Weights of a small mixture-of-experts language model, trained from scratch on English Wikipedia.
Size: 11 layers, width 192.
Experts: 256 experts in each of 10 layers, 32 SwiGLU neurons an expert, 8 picks a token, a softmax router.
Training: 857M tokens, 3270 steps.
Below are experts of layer 7 (counted from 0) of a mixture-of-experts language model. Rows are named router (the router's row for the expert), gate (a neuron's input weights, with its number), up (a neuron's input weights, with its number), down (a neuron's output weights, with its number) and show model dimensions 64-95. Each number is 500 + 50 x the weight over its row's rms, rounded and kept within 0 to 999. Numbers have three digits each.
After each expert's rows: a language model's description of what the expert responds to; "gets" lists some tokens that make up at least twice as much of what it gets as of all text. This comes from a sample of Wikipedia text that the model never trained on. Tokens count by the router's weight.

# expert 7
router:423497482558550513460539523530523510575433552445493530490507511424556468541472456498483504517498
gate0:548529576542482456436516580455468543487566439524557476512442535521484471398466397450437499508568
up0:454477485479483467440532578500439492463433521481574490469488495496475493399449524583462502485413
down0:486440541541605467529587529511437472409529498442495519506435566485497524452527523503459507490469
gate1:596522525524497566434508417534530514468522579456552479462465552475476524506525491511523401565488
up1:494547602519499547514442470547434548559504487511501500444536555437541517499476519404513506526502
down1:480533628457467517422500492599506569528553500509443471478551467409544547481562440499513510596473
What it handles: Commas, periods, hyphens and digits inside references and bibliographies, such as author-name commas, ISBN, Press, Journal, volume numbers.
gets: ",", ".", "-", " and", "9", " of"

# expert 28
router:518491487515534554556547528605478502458437467462502528418535478492586459465484490558494490496444
gate0:565507496471520490544523508477469537515526517531529443429485439400530485491451479447493533490489
up0:647400529571498488507464451445446523495500463470515571467514478505372494531413505491588556452444
down0:473449507580571599498475536492498520545499564519537505450536507425528488535516445515537458443492
gate1:573538427488440550439479519523525428507485536382496431432526442421583454546571451487547517489486
up1:482547534534499594539472602539462481460496546494471512510473468484539482508544549434467461440513
down1:510501493412483524563474421442445528509566524521491451528426462502516419522457539412480450588483
What it handles: Field names and their punctuation at the start of infobox or list lines after a dash, such as Website, Occupations, Elevation, Genus.
gets: "-", ":", "\n", " •", ";", " Website"

# expert 62
router:540544526582538512543530512583549570524472463419456552406580432526565417424427509638506554538509
gate0:517441440496430539429491469560506457494398548549500471439497488484528407440497552462465475508532
up0:486513465495400534464561555567493497444538489483535487495478519411503560491390551497479515400539
down0:558460525365557478530506502580457394550453543511553451460416478460523525554428567429546501543440
gate1:610570471493536511460507449500529479492503560560480606469548511463505506558492448535544463449513
up1:549417502510559502486515503545438501441510505553421540459541524572431497459477530541424462501507
down1:435508494564460420530484459457453468540443392539525483493467546505484536484507475538512481582519
What it handles: Degree, minute and second marks, slashes and codes in geographic and chemical infoboxes, such as °, ″, UTC, ISO 639-3, km².
gets: "°", " (", "-", " /", "0", "N"

# expert 53
router:386461530542460499390462481404519497548562519554499458531440395540481478502449551415437491467564
gate0:510455513499490502400396394529413464507485612427497415530464489603429647455535529470503551521551
up0:498482541555493436521497547583435489454554535432499451583546515432538450514499569497536516410459
down0:505502558521504510539491414469510435507600581557559463478445438453472476516536546461515441502512
gate1:464451483422486435518454517423466532393382484484370490490504531553493539552484577522468442471592
up1:459551511475497453570455487581510507467489475484442586432456490459428527521440490397473439517420
down1:473415515490503530481472499410485419584500601518525398539490460584481446538514549458536568497456
What it handles: Prepositions and table pipes that come before place names, such as in Moscow, near, at, north of, and | Monte Carlo.
gets: " in", " of", " at", " |", " to", "|"

# expert 32
router:445511445617537520564505468406570592559463479561500464493562390457432460598444487535482506519643
gate0:486469544557418604509503542380447458520454456542499568536497463496558466476548484427558560512431
up0:515514483487383525520519469435541467530517582590452470501424557519452548486532510519469532400430
down0:442483519576434519440555475532517469512502481492436550538521540506472540475493469452479548582455
gate1:528438535515570536538524468479567570421483543488539549467485531555534474480532464542454407488421
up1:464506529559483494546512503549454624588477526493518548483594376469445463480542515523595496458402
down1:544625508525440482493401480474619495462512520460391529427482577465438483492503568472494490462439
What it handles: Compass directions, line breaks and function words in descriptions of villages and districts, such as north, south-west, along, Demographics headings.
gets: "\n", " the", " in", " is", " north", " south"

# expert 9
router:540435500510507567555549481514445436505548473569484520499434502561475579512495538428450571542536
gate0:525536586424513448471506552442468439461520432555488473536438444468577540436379592519468490532514
up0:537483474532573566468499528521470548502535405528456489621510385466422522485575473412470572514438
down0:503440474548476524489567490483456512467523591529491510621508541464431534509515463464514487549560
gate1:535534487480407505494470464538476490555540526616482443490424481518441494517511501542478536454507
up1:521549460503541490523498557503498406490521612438540556524515575462489536468548470544419484486539
down1:576599518533425489459491441584426416531578498514505575507513452431556469576477450519523511455587
What it handles: First digit of numbers inside sports standings and election result tables after a pipe, such as wins, losses, vote percentages, +/− signs.
gets: " ", "1", "2", "3", "4", "0"

# expert 47
router:519530370451533423549545600501538427527471461567453498468518409537520446528607455597438503373494
gate0:473431539464507437459501521513559555500482460425511427519459542468520438452544463468424557527429
up0:463427521446482518513511511525469504509581535512522562539460519504515498515486455464385486577476
down0:484478519573391509515558459554435508551542538462553580559595451529480465465579512484442532529477
gate1:496490502551540496531507540481394458566534570508531533582540488415536438597473531504457455495485
up1:554523587515474457537490458417502484505445547437529451473527502453542496463493484459431510504547
down1:481383514454477455479469473578488510503594486537435505472531454528568488571518460542525542455492
What it handles: First pieces of lowercase words, often scientific or descriptive, such as pro, geo, hydro, bio, eco(logy), rainforest.
gets: " re", " de", "e", "ro", " co", "o"

# expert 35
router:490479495431369519461492443472477527475459551459440470552502568557544450554509398584536373561539
gate0:527414579469442479544537443518482545547510542521489509476568587554473551438467417623457489470538
up0:557442483448553520593496495412512412549555529431546479439467461530412480498454498512473545425421
down0:540431538483500550431533519508479513488434553481498458454502376487487501429491447527426537481463
gate1:451473500507467502605518558542429481559530439549538541560480523422580511543507555480536411516483
up1:436485409508564516422442493535512535523529574496495529477548536439464464591473560501526524474574
down1:551541468477565448548542516540528517492532587500503543490628429571448490535527485510451574471534
What it handles: Nouns naming creative works or events after the, a or his, such as song, series, episode, role, tour.
gets: "s", " film", " season", " series", " album", " game"

# expert 56
router:559512456576512510492468474520490516480522514537549376590530524465458492423418482540535417488580
gate0:489497469500397508583588470545518461504540562498498574546517516506597537423495465399590524453514
up0:481416490521418490472581352540474483489471451536433440491425545535500454470431529457421585445459
down0:542525442498523612491485556496428540527449481495420599494519475503541479451440508585467474567546
gate1:475512585511537515440437469462510510512488519512491410540552485515464518379438467534513436471425
up1:527474502540456428522517493493561523457578512488525440484553412455474490486568617536484506478577
down1:504507581448445400510473498594607552443547515493531564556563452463476470460411572614522526416563
What it handles: Sentence-opening words like However, According, During, plus internal pieces of foreign names and words, such as Nevsky, Newfoundland.
gets: "k", "ar", "ur", "v", "in", "t"

# expert 48
router:462468452566518535508421545414537518586518588512545518514551496521498463576576448520441516514601
gate0:542425528510434507456475443495571510564494568481566496452549480489524519516505467446472467504450
up0:506496511457510466605475541437437498417454427573471429550483529473482507536426544422504444609560
down0:543499530426535492469461481464476560594536516435430454484581459500594560449469521489446488391480
gate1:466401415588499570506445452540535488567487573487495617487579519472547435539460434444467518570544
up1:525456471487515462558410506520526551490516417464491539662485515465506486535539418543486555515454
down1:529541522462505528433534455592592497441567545530461548469512482575444476604528469633477533463539
What it handles: Prepositions and prefix-like pieces such as in, on, re, de, over, under, out, often starting compounds like out(skirts), Under(ground).
gets: " in", " re", " de", " In", " on", " at"

# expert 5
router:494572388420441412463536414567543450534537508408438439403561482459432528495582525651516480440511
gate0:544514427503495495461526525523461630471516497484529526431419534454574522563531513514478521509573
up0:377583480458436503571562491523430515521518507385486491477529461528494492480482547583570510354656
down0:404547552566495471490443555551513547497534545514472521492416553556477582471529538482442535532499
gate1:488559473476438555510467384601486486440467531505476483459432490553478520479489545465555499476470
up1:441538549463511493445476441564549578562496505551548548532490438417565494431537554445551542547609
down1:480497512449474546490595531510479530586555482566512549438489481505457485467460485437560435551531
What it handles: First syllable of capitalized names and surnames after a space or O', such as Le, Be, Ne, O'Neal, Trespasser.
gets: "e", "re", " Le", " Ne", " Be", " E"

# expert 15
router:462524540550568552517423530475547430502553482488506446516570395507444571515570494454509545516486
gate0:476552569531418525541425464613557515435476523449473570467460476566500556508445507492541477488479
up0:557513461402516467465556498485520557570490441518486570562439584496479446526544560464450551461416
down0:436551424563516511513565429534495521544554582587560457422516478497522468477422445602499527467507
gate1:436514576484533515537459428484502630518532523493519384477598446489414464569546508547519452488559
up1:501495484550446446527389542470525555402499503458592539509549470529505458404508514526479488622575
down1:402517495467512449504443466477542516406540554419483498521502532452440495526448523591452441584519
What it handles: Digits in demographic statistics and years, such as vacancy rates, population percentages, "females" and "median income", and the 0 in 2008.
gets: "1", "0", "2", "9", "8", "5"

# expert 2
router:553455511531437496462514433601565519555419524527453467476528525507409542474499440651471459417494
gate0:472529559540446499474503420474519488544552583552527505494384485532484517556548438497477429483512
up0:492551413552425520521587514454495439505477482525470518546442522478505546543459493437525498537508
down0:427464573570520439445459461486542520536596420479466516503516519470557437407583503439480519429515
gate1:479497568514405530537481482531512581449476473520553574548534439482461553489451546447449497522380
up1:499453479559481441541493535501530512344464497471478384527462484496545564471584529423510447553543
down1:528480431565508459547486464401524501356595571457486427509511517511528480424361514472530481476557
What it handles: Hyphens, spaces and header or field words in film and album infoboxes and credits, such as Genre, comedy-drama, singer-songwriter.
gets: " ", "-", "\n", " (", "S", "=="

# expert 12
router:498577528582519523519476477458465521422452462471512496528485462468509471452552626486513528485499
gate0:567438470565375512429499530516459479541441517619405551431463565483481565489645439505533492495456
up0:508487481540536431457463526537523442484445494514477502464438474614494644509497496390466435450429
down0:499443540543478615529558549466473555435502555458459492455419507502488545548475468520486446536501
gate1:477485456444541528422420464438540559518458504514550530475465538439479519535508509592542594481591
up1:486502561542527564449566546383545526590565521530497516544469551469525475489532425589536565469456
down1:562411510429504495533466609394505537499498531483447454552492527471482552466512584504505462460454
What it handles: Digits of counts and number words or quantifiers in prose about people and populations, e.g. 3(3) men, five daughters, several, many.
gets: "0", "2", "5", "3", "6", "4"

# expert 10
router:455444429544589458514594439582551603413506569536524507536511567476445463478484586561550468489591
gate0:453470518514527519512560556540459466464567450486522530455476477465483584420527472582526474482560
up0:473425558521484523493503500559525406519470474465492463502454545553463563519533496528497420450387
down0:464516395574545412527420516533466564484449586457494493463473545513540527494498499510394553564476
gate1:462463440453593512538489556519550574441462505500489451457390510576496551452577513455564506464571
up1:545512524503526474522570510399514541448538478538476518420520491463504526531556522641512511409489
down1:457393430560457654471472600490431526498592408518560433466484405423556556484561472463530542469481
What it handles: Middle and final pieces of surnames and place names, mostly European, such as Ro-x-y, Rot-terdam, Tha-ller, Lauren-t-ian.
gets: "s", "t", "z", "is", "x", "e"

# expert 1
router:568520488545478479462485447470548538603445488532545585583548507484525455555556516434526484536457
gate0:487497538432503519456529418564588443552517500546530467474473527416490484501532546377498523515521
up0:544499434460547505503493421483620514548432454555473459533471521475451440521536483506520549511525
down0:513471478471464457455413444620557566459491502559515518512473526447571539504476508460527504419474
gate1:596556516539468522443511550530515589550519496471432580514578443491509565530478572578528488473470
up1:596391462576635423458557436515504515516488442434478542592554492557490516509566493499539517558399
down1:440451493551501489546468578615551511497428538521503543654477581487466448565525421461598576506588
What it handles: Commas and "and" joining list items or clauses in prose, plus linkers like including, such as, mainly, rather, especially.
gets: ",", " and", "),", "\",", " is", " as"

# expert 6
router:516560551560500562473490574522431404526566502479507468534434555515456499444535547450435529518511
gate0:477502533469537441546433529604446438446554456613465473460509568484544579498617514526477507482595
up0:445457562447500481456475487529446503462509516446477552490553519444491518492551466584627452584468
down0:414441530476378379562380469453476483472493454497484509596501442500625414599382529544470514541575
gate1:522493490497533509498440564599479443489482478561540463497505529455549558444506429555509419471457
up1:487453574478470487497467457483539565521481527544466422517531502591521441563456503447506558491559
down1:499518485549409514515514522522523517540493460457420449427530511449578504524608428469362475463472
What it handles: Final or inner digits of sports scores, records, times, dates and coordinates in table rows, e.g. 39–2(0), 16–1(8), 5:21.
gets: "3", "7", "2", "1", "5", "4"

# expert 23
router:517584557506458493494595500441471515526512559531491486512513579511480463382422602453458429447551
gate0:505566440510497468582594511501454489435458486522524551458499588552451422574459477474507480512403
up0:450410500525463458505492472476515628483528541484459509565407510559470502522429568461539565472468
down0:422535492513440362518601447493459509448472490434443447515562520624435494500541422536483514577504
gate1:433554542475485479469539514434477453539455531499480521513571480510512519508453469523469540469562
up1:533618461529519601565532513605519431597481506469524486456569389522472496454526449593429435595546
down1:534480511523488510511543570459521557553431427444515397447440427516476475462514425432458491534532
What it handles: Digits and pipe separators in tables and lists, especially years and season ranges such as 2009–10 and 1987–88.
gets: "2", "1", "0", " |", "9", "|"

# expert 25
router:440428543604531480451487466538539477531457469510509590557457570423467535434449440523570502478497
gate0:502555453437464440416486465427566485524406436496653428506471419541544473387533484464472499461433
up0:518483564521487551472506522507492509529442494517422480609482484525539523588514492528523471438467
down0:502484482564596546431434444507488395530418443486467580490484550535485504531478489383465520549447
gate1:536608452515514558504432574447589533504512425540492537565525454492574476417453538450473500460444
up1:528499481387479521385496539385428512577476514505489418540475511549504426536511567526582506610563
down1:478494557551520499627456557448392564384506522454508432452486479445510524428481528557561468615478
What it handles: Occupation words and line breaks in biographical lists and headers, e.g. politician, footballer, director, actor, plus the opening parenthesis before birth years.
gets: "\n", " (", "==", " =", " politician", " by"

# expert 8
router:407460471532480433539500497551512525465480509531474523434496522405570562534489484500531483509510
gate0:452498466528578529515445576504490469565387589498515463576531477442461511568475474440559444591426
up0:411442542408525483496495488493590531555479471487519484569505521560463445447518481505442419567494
down0:531506473560496513532551554559527415494401485516511410587493532527501492517522458468593525524477
gate1:470568459477424481587447450444553439502469523425477495578505458476539426574516513517552524487490
up1:536452595518517485461457494464546532473571435585467526511470523426498427601506451488531506521578
down1:458441481498546507555501504518404469520470511547525487413464565472457477424483511449470531548475
What it handles: Short word pieces inside proper names of films, places, games and teams, like In-di-go, Me-di-terranean, Hi-bernian, Bi-o-Shock.
gets: "d", "di", "it", "i", "in", "y"

# expert 0
router:526454416515531435458602578531439511490532513512584462456505426496375409564555566500490526422561
gate0:527546510522494515494474545379494405415560516451636485505402554564481466519490521498478583605480
up0:525421581492501463518467400356517475553420537442508513442491481578480483464510564542485533560476
down0:423542580531506538508471409488525500457524553542468526501406518549477512496485544368442615559479
gate1:452392458416473533564509604544427579550508525405496529509524601494461446542505504400458499572360
up1:446485564473503516472507508433504465490481476465529508424541523463442546500536457482490516549488
down1:531465440488445534479520554557534529579471483447455439499399558499478515460588516543506543470437
What it handles: First pieces of capitalized personal or place names, often surnames after a first name in lists and tables, e.g. Ro(usey), A(rrington), Pe(zinok).
gets: " A", " E", " O", " Ro", " F", " Pa"

# expert 40
router:487435470506509404463464474546570494553475549511559531447530479547433509457571469664537549428502
gate0:572495516576366555425434503489428556470551447507504569437557574551440482422480526508553498521486
up0:451553539502472498481562528506531538519470548459564462610502583636515646440542483446538524505429
down0:546540506381587509573411513511532556444512503569482555405487465520531468439432572508489512527440
gate1:398572435423527416518487459547517512455561470519431523499513582446532500554550482498412437496391
up1:496473532522510566548522518500575471464442445519563494494527481549506445494513592458435536504466
down1:519555380505495482535529507516495520493466500483465434556529525624502544534445518547422520448470
What it handles: Word-initial prefix pieces starting longer words, such as Con-sortium, Ad-missions, re-tail, pre, ex, inter.
gets: " Con", " re", " con", " Re", " De", " In"

# expert 42
router:558447469524465385530514515454536469550443490575483459447462434482512466591590454600558449434440
gate0:484405501530434481486503500477604534464575570483602411550531470469513542533542545531443488448506
up0:485564518552521486591468552438524492497467396448425445571499475538466498401449541500494549406452
down0:353441490493510519519499497554503526430534470469455493484526436528527583453513517488502555517417
gate1:511539434531511517503402387449497474529437521459661440526503524437534445542563515590594376566513
up1:539502440529476508467528423536508520530526547446494498453536515552439638510522463515525571467541
down1:490474461442463464484486492544601491546540449542533589446552639413509449492512492466492514454467
What it handles: Lowercase word-start pieces, often Latinate prefixes, beginning a split word in prose, e.g. pro(minence), con(sensus), tri(logy), dis, anti, plus stray spaces.
gets: " ", " con", " pro", " de", " dis", " un"

# expert 16
router:521540536447480515529531629452589463475530441456440565434505408546476437450503465529457575551441
gate0:442506580526482413507487542527458462465569442520600481452526463517495532498616513610465424477452
up0:569440492474495480464490549500463526481575488574524595564381526441557528428471520518464378467484
down0:597486445468565538494460574459495559555491488486463475569460474514521510516491522489583410543570
gate1:427495488451495514551383533604601481578464483397490313545472529501498441558510614542446517510436
up1:513569422558497618491553493474460615458460435447492509543448502435515474511436582508483488440517
down1:593544472515485521504490451531470429414418584532517457389452556441503459453409546383545472489467
What it handles: Digits inside identifiers and measurements such as ISSN, DOI, gene IDs, coordinates and spec lists, e.g. 1834-44, 43°01′30″.
gets: "0", "1", "2", "7", "3", "8"

# expert 54
router:459438497502534470552417567616419481498565500476568449388535497559488467542524582474396539443428
gate0:466423478517467480463522467490462575472463516548491399497531543454498548497579460415501486513505
up0:459476488462551478474495561609559523574522460445504452420470507556482512473411567586494466522580
down0:406477484489454501558431505480566425523466490507426499499528488474494578524510454497545557489495
gate1:439447590401431452449481586487468441515511528446481559514457588487568460478508538534468483565506
up1:499426561425557530479409520556542552437532526549468528549508457475400465468435518576496459505495
down1:495467507494432442434535483570533504571458461488398524489508531574519449555371450519487564484532
What it handles: Pipe separators, header dividers and header words in wiki tables, e.g. | between column names, ---|---|, Candidate, Votes, Pld.
gets: " |", "|", ".", ";", "---|---|---|---|", ":"

# expert 50
router:553491569456582525551485479545480539538470413602641418418505480474512568481437516547544449552563
gate0:475465492517437595441473462557525560432539461520455534619510482511477517536596508464479531459547
up0:485485464523457442403517532502575470493544443526536450541531437461481531546562466489565556513543
down0:586526538526592414473512592413551422460425456527546491438580468475486483527535538498535523430514
gate1:469572475527533547415509439492511572453502476497494501478480497516503393453482440538533526515471
up1:558459456498392547543491430552511535525488524425550454556520524511490409581450482509433546544480
down1:527443504588492539520444504415484528518515560473482539533506494440614435426528556532541592453419
What it handles: Pipes and word fragments in election result tables and prose, plus prefix-following pieces like ad-van-cing, ad-ja-cent, electors, Majority.
gets: " |", "b", "id", "ru", "van", "qui"

# expert 20
router:404455530476509481570441481598422511392483432501480398500523444570525548460430520491498532508485
gate0:540501521574544393498560459553439524508469426458587445450454451475515508530501531478473505480389
up0:498570551451523422512544430495522475485490497604481508563401456418487557496487599444526502546493
down0:510510517392541426514583445566454481465617505593481431473455454527547503435526521454492496554456
gate1:509401498478443577570516514590505548562485567631537465483529541556569544521551506572523510458500
up1:530548538541463474503533403454535497489435429576448498510476534513445535528451555540512413439456
down1:572463550405484513492474561540557504495421493494538533594447497477449526526567484564536460537470
What it handles: Competition-stage words and table pipes in sports and election tables, such as Quarterfinal, Round of 32, playoff, Result, Majority.
gets: " |", ";", "final", " Final", "|", "---|---|---|---|"

# expert 39
router:487594551570576573625561479484440542547459527516557450536536444427514521511470523493551450482530
gate0:441521493597534490500448508488451465542593533547524488570562582546520491425604431482577525512561
up0:525581521500515549550574404529469540501553476461476481411450515468497486540469527581494438482518
down0:535558394449542504562436470465402541474518500484451441575484525642422456351538497538557450491490
gate1:496522496571521560488535518481385516410531547453497439398467532429506561489539425446544432548544
up1:473453483517418405530421537445577417466462511495544423500465568473510470481503408509556561474509
down1:399433469583466452621486527494432498529538408446519481471393526502559524482574492426490536526490
What it handles: Spaces and digits in league-table columns such as losses after wins, plus odd word endings like kinetos-ome and Sphin-x.
gets: " ", "1", "–", " (", "2", "0"

# expert 45
router:522440541569560502388400504489499441446472427482523427407559426484549516509515572462575521501553
gate0:513468523473554577430457483566522528500413496512580484550556419540581439573565512439490608542525
up0:479503478454466502490600526531446386516473558453529491549525512522486532469491443534490515531510
down0:548606479600531500564539547440498444439413472534420541509507504472441468449486537561465499446540
gate1:406419508477509482460550519545590441510460498552535495479458463506616401449511510458522488530567
up1:454396464467509454541561394442487445484488467507479564523533435558447539524520548461572568488518
down1:500524442411504501465538528520534414476438612472465542457586520529510501447460603459525478537479
What it handles: First letter or space at the start of a line or heading, such as E of "Events" after ==, R of Russian, and list numbers.
gets: "S", "T", "B", "D", "A", "R"

# expert 41
router:590492536477486474481559522492551552618430513496449508438417465552529403488555492583515527441572
gate0:470418502464555500535480651521433604479447457515488364397491490460493510584476468546611502528480
up0:524474463441477569489410455550469484446507414544501549560522447446475547560609489554481515491492
down0:563450518461422503469490561466404503416518493508421466436437451452565479599476480438485435500581
gate1:528418502548542566534469459536537520487398462504478469541455501385511513485490479477449425479476
up1:505513450565612601445503488574403464541511470626506496496434427495432469545438588575465510567517
down1:578532413501464499501459646510509491385521465547438537431473470498471492457521545536467551490477
What it handles: Byte pieces of Japanese, Thai, Arabic, Korean and similar scripts, plus a few tokens right next to that text.
gets: "s", " (", "ma"

# expert 63
router:399539495497499526518541553568474562440537610497515478518479625372526507538489423603588480473513
gate0:562501495482465534487508380484467534502509475464517490477439506530438517554529452412467482580507
up0:426463543507443458426551496514533490500467566596549421499431523431413404469435476564545488426442
down0:526530502489502440421494587541414466451543596526399522526486575382603501481440416417594507589460
gate1:526511483605521451506480490450580507441547499484519532585454505482528403547414445535521446446461
up1:500436516541534522513499483525432463510531506529560524500485552540482553452478531513490474508557
down1:459449457441495523558512478536507505466519470604485476559500424564458489447535453634488486532560
What it handles: Words and endings in titles of songs, albums, bands, books and games, such as Rolling Stones, Love, Story, Little, Crown.
gets: "s", "y", "er", "man", "son", "e"

# expert 14
router:552544417547549540499565544603439472552503425556494506554453527500488464384430600435495472563527
gate0:611452460398502458469499441499526462475413462531538586556484491471487513495517499487510455419482
up0:483478528519453478562407427398509600443435510510437453469498587489533499563453501532605577494549
down0:465471433615498478497449459471519524521477423464440478528514501562597550616465445561494389445415
gate1:552452444488503446490437505497470519465502435465481551552474440423437512472532501456537517455642
up1:597540462461487535489529470480551408580550549507533515570350475493515498526520546451547479534548
down1:458548473447472484541468412552385522546457518466448523489453493416447491526488535503518471501533
What it handles: Numbers, usually the first digit after a pipe or space, in sports results, rankings and statistics tables, such as 2015, 40, $5,790.
gets: "1", "2", "3", "4", "5", "6"

# expert 17
router:479512575505539450489541466459566511585431475558497429510459437583575480542482472427510510570446
gate0:423487539422484465537482491473523471547462543544474410429536480455497505577501423484411468583547
up0:575538579526518549511511432525586428494426526476522577542478426522365543437546490503419496483454
down0:531436448525492544520498531518479604531515561458465502490481488542593530451504442504409465511483
gate1:534457511435502516497416503434518501510496504407509458456499454517485462518495433511553516551470
up1:483489526573439546484433434585505547530448508523577508431465615559624473471438398448409510623501
down1:510478465399548565482420494547544519561518638471526486509470496597577563506509456419562512545479
What it handles: Words about naming and derivation, like translated, word, pronounced, meaning, plus prepositions such as of, in, as after verbs.
gets: " of", " in", " as", " is", " to", " from"

# expert 34
router:517518481465529530536484563547464467603480578504494500501560459355447467533421574476553483456479
gate0:503522443458495464501552461553466503539468571514532595494476523446507421448462514544546466384429
up0:414552531497461548485558532462567522454442494436423463470436526588487529458479441534518545433498
down0:584566512519537484463500618444497464418469456499436476495558578546503485508351514568542503539525
gate1:377484464488447521397468526505529486554516490540543548543408543445507499424498513515472568557531
up1:432516497476499498515561419543500535527509493508481547530507384523497517582519424510514494460483
down1:526413442423495534495480497497516491436496548534431564552514493482482608518422480532547630460430
What it handles: Pieces of kingdom, region and institution names after of or in, such as Sax-on-y, Mon-aco, Norman-dy, Royal, Northern, Greater.
gets: " of", " the", " United", " New", " Royal", " North"

# expert 60
router:532505588509490558525536463479458515580551492458489492500477534558476560491419527507436544525510
gate0:503491526423523514451473536544464437525468447511509506509428567515475513478521440563464433478578
up0:415442603473530577474521476566542528490424438512432468625546474489553547469528529500472522498525
down0:504472474540480433467422387542560474444443445527468538453600578444505438538511541564562531535481
gate1:407563372514455449474491460531483438449507552463532488425549512546476594517601414575564489376494
up1:432513526488483453515486455450401471530500521382509540525533453391501467533505481580533536494501
down1:510452570543503514462477584488586465530531525567479529476432500550529466507509503509475452417565
What it handles: En dashes, spaces and symbols between numbers in scores, records and coordinates, e.g. tiebreak 6–7^{(4–7)}, W 63–42, ′, °.
gets: " ", "–", ".", " (", "2", "′"

# expert 4
router:567480548549429508438573572486564418393523436488500561527548444481476375485519488474485550507456
gate0:450369473561450510571497452474467560439563520453569398516518485492571589475475520529525495429467
up0:565527540499480464474501560502500446464548508496460584555494603455508510466418557458531592563521
down0:533477598544418530518496530472408503476395550472431432489545468486521548384538496549584483556488
gate1:481505457579545485433483474423584523514412489468540588545504460552468382452487486551521488425481
up1:476521502489546549537559494376496449464469509513502491519460487472512424518409521473435539468553
down1:543428487460440476442481578482497432367466460539555489559490583462496477518475468499477534477445
What it handles: First digits of years and day numbers in dates and prose, such as 1 in 1974, 2 in 2002, 18 October.
gets: "1", "2", "9", "0", "4", "3"

# expert 24
router:550576464627510491451507458427488480464510412560449542553447490486451437474530586480400533485439
gate0:487452510509556531469478469540458584506538545565432422511556475522563536464514473550450531552504
up0:459488616488508404538553448550494451457564477463422490567555473532490507527546437462412508471490
down0:541532551464535491420470520531438481556459535454539492486486468442487496441509450439522450554520
gate1:505424601572437520495525474592458466473523451459509517580623491546523509493443544478413470436531
up1:437513503559499516499558441528535467437509491478526517552484493495507515469425493440461500541605
down1:467475550379565517599536451611563564436509540551512525464490558415562559474420466502519524480503
What it handles: Digits after dashes in match scores and set scores, plus months and time words, e.g. 4–(6), 6–(5) on penalties, weeks, January.
gets: "0", "2", "1", "6", "3", "5"

# expert 57
router:531541447523475525462512535492544431494492492367492574362535585492481538467410480518559570520517
gate0:482582460387492534510497435525466501536419541420522482436535641483448520516536539499540532511442
up0:450370485483546437472539429539529456553437451432516561465398487509532455484459508593496413536402
down0:543594555478520470474447576579418449459435567485603552515439502533458511473499524452567427477580
gate1:455466481477433455514544556488484490534532455434481482418573435525414501470508495559520510418416
up1:477504520570507472447536409383598545469512480497473546467506534496516564459509527533502428591495
down1:485477480402516443445554487567491526572543599499422573547562561531490425460561446537359469522561
What it handles: Digits inside register numbers, dates and catalogue IDs, plus abbreviations such as Jr, Ltd, GmbH, FKC and initials.
gets: "0", "9", "1", "M", "5", "S"

# expert 27
router:489457516521503524462437502449533444550536549416524517601447470505569433528574416417480439451493
gate0:514501496545458488517406438423438582484522599445485476493480470516534433519484519533540604482480
up0:478448532535487557390459400484576502509470517486551527527494435519528509475466553452464507487413
down0:492534512457544486647483427532502538504469503536504517532420465579532488570552549330409452451587
gate1:591521538491489560550448506558469570588478505451518382496527521525472509551430519424471461476556
up1:504404515432585513504470526528482553523487496468526421470516473394588463408435480480489489522533
down1:496531472524444513452628555582496488526506524536568454512393397450492463554484448387576583417482
What it handles: Prepositions that start time or place phrases in narrative, mostly in, on, during, until and since, often before a date or "the".
gets: " in", " on", " In", "In", " of", " from"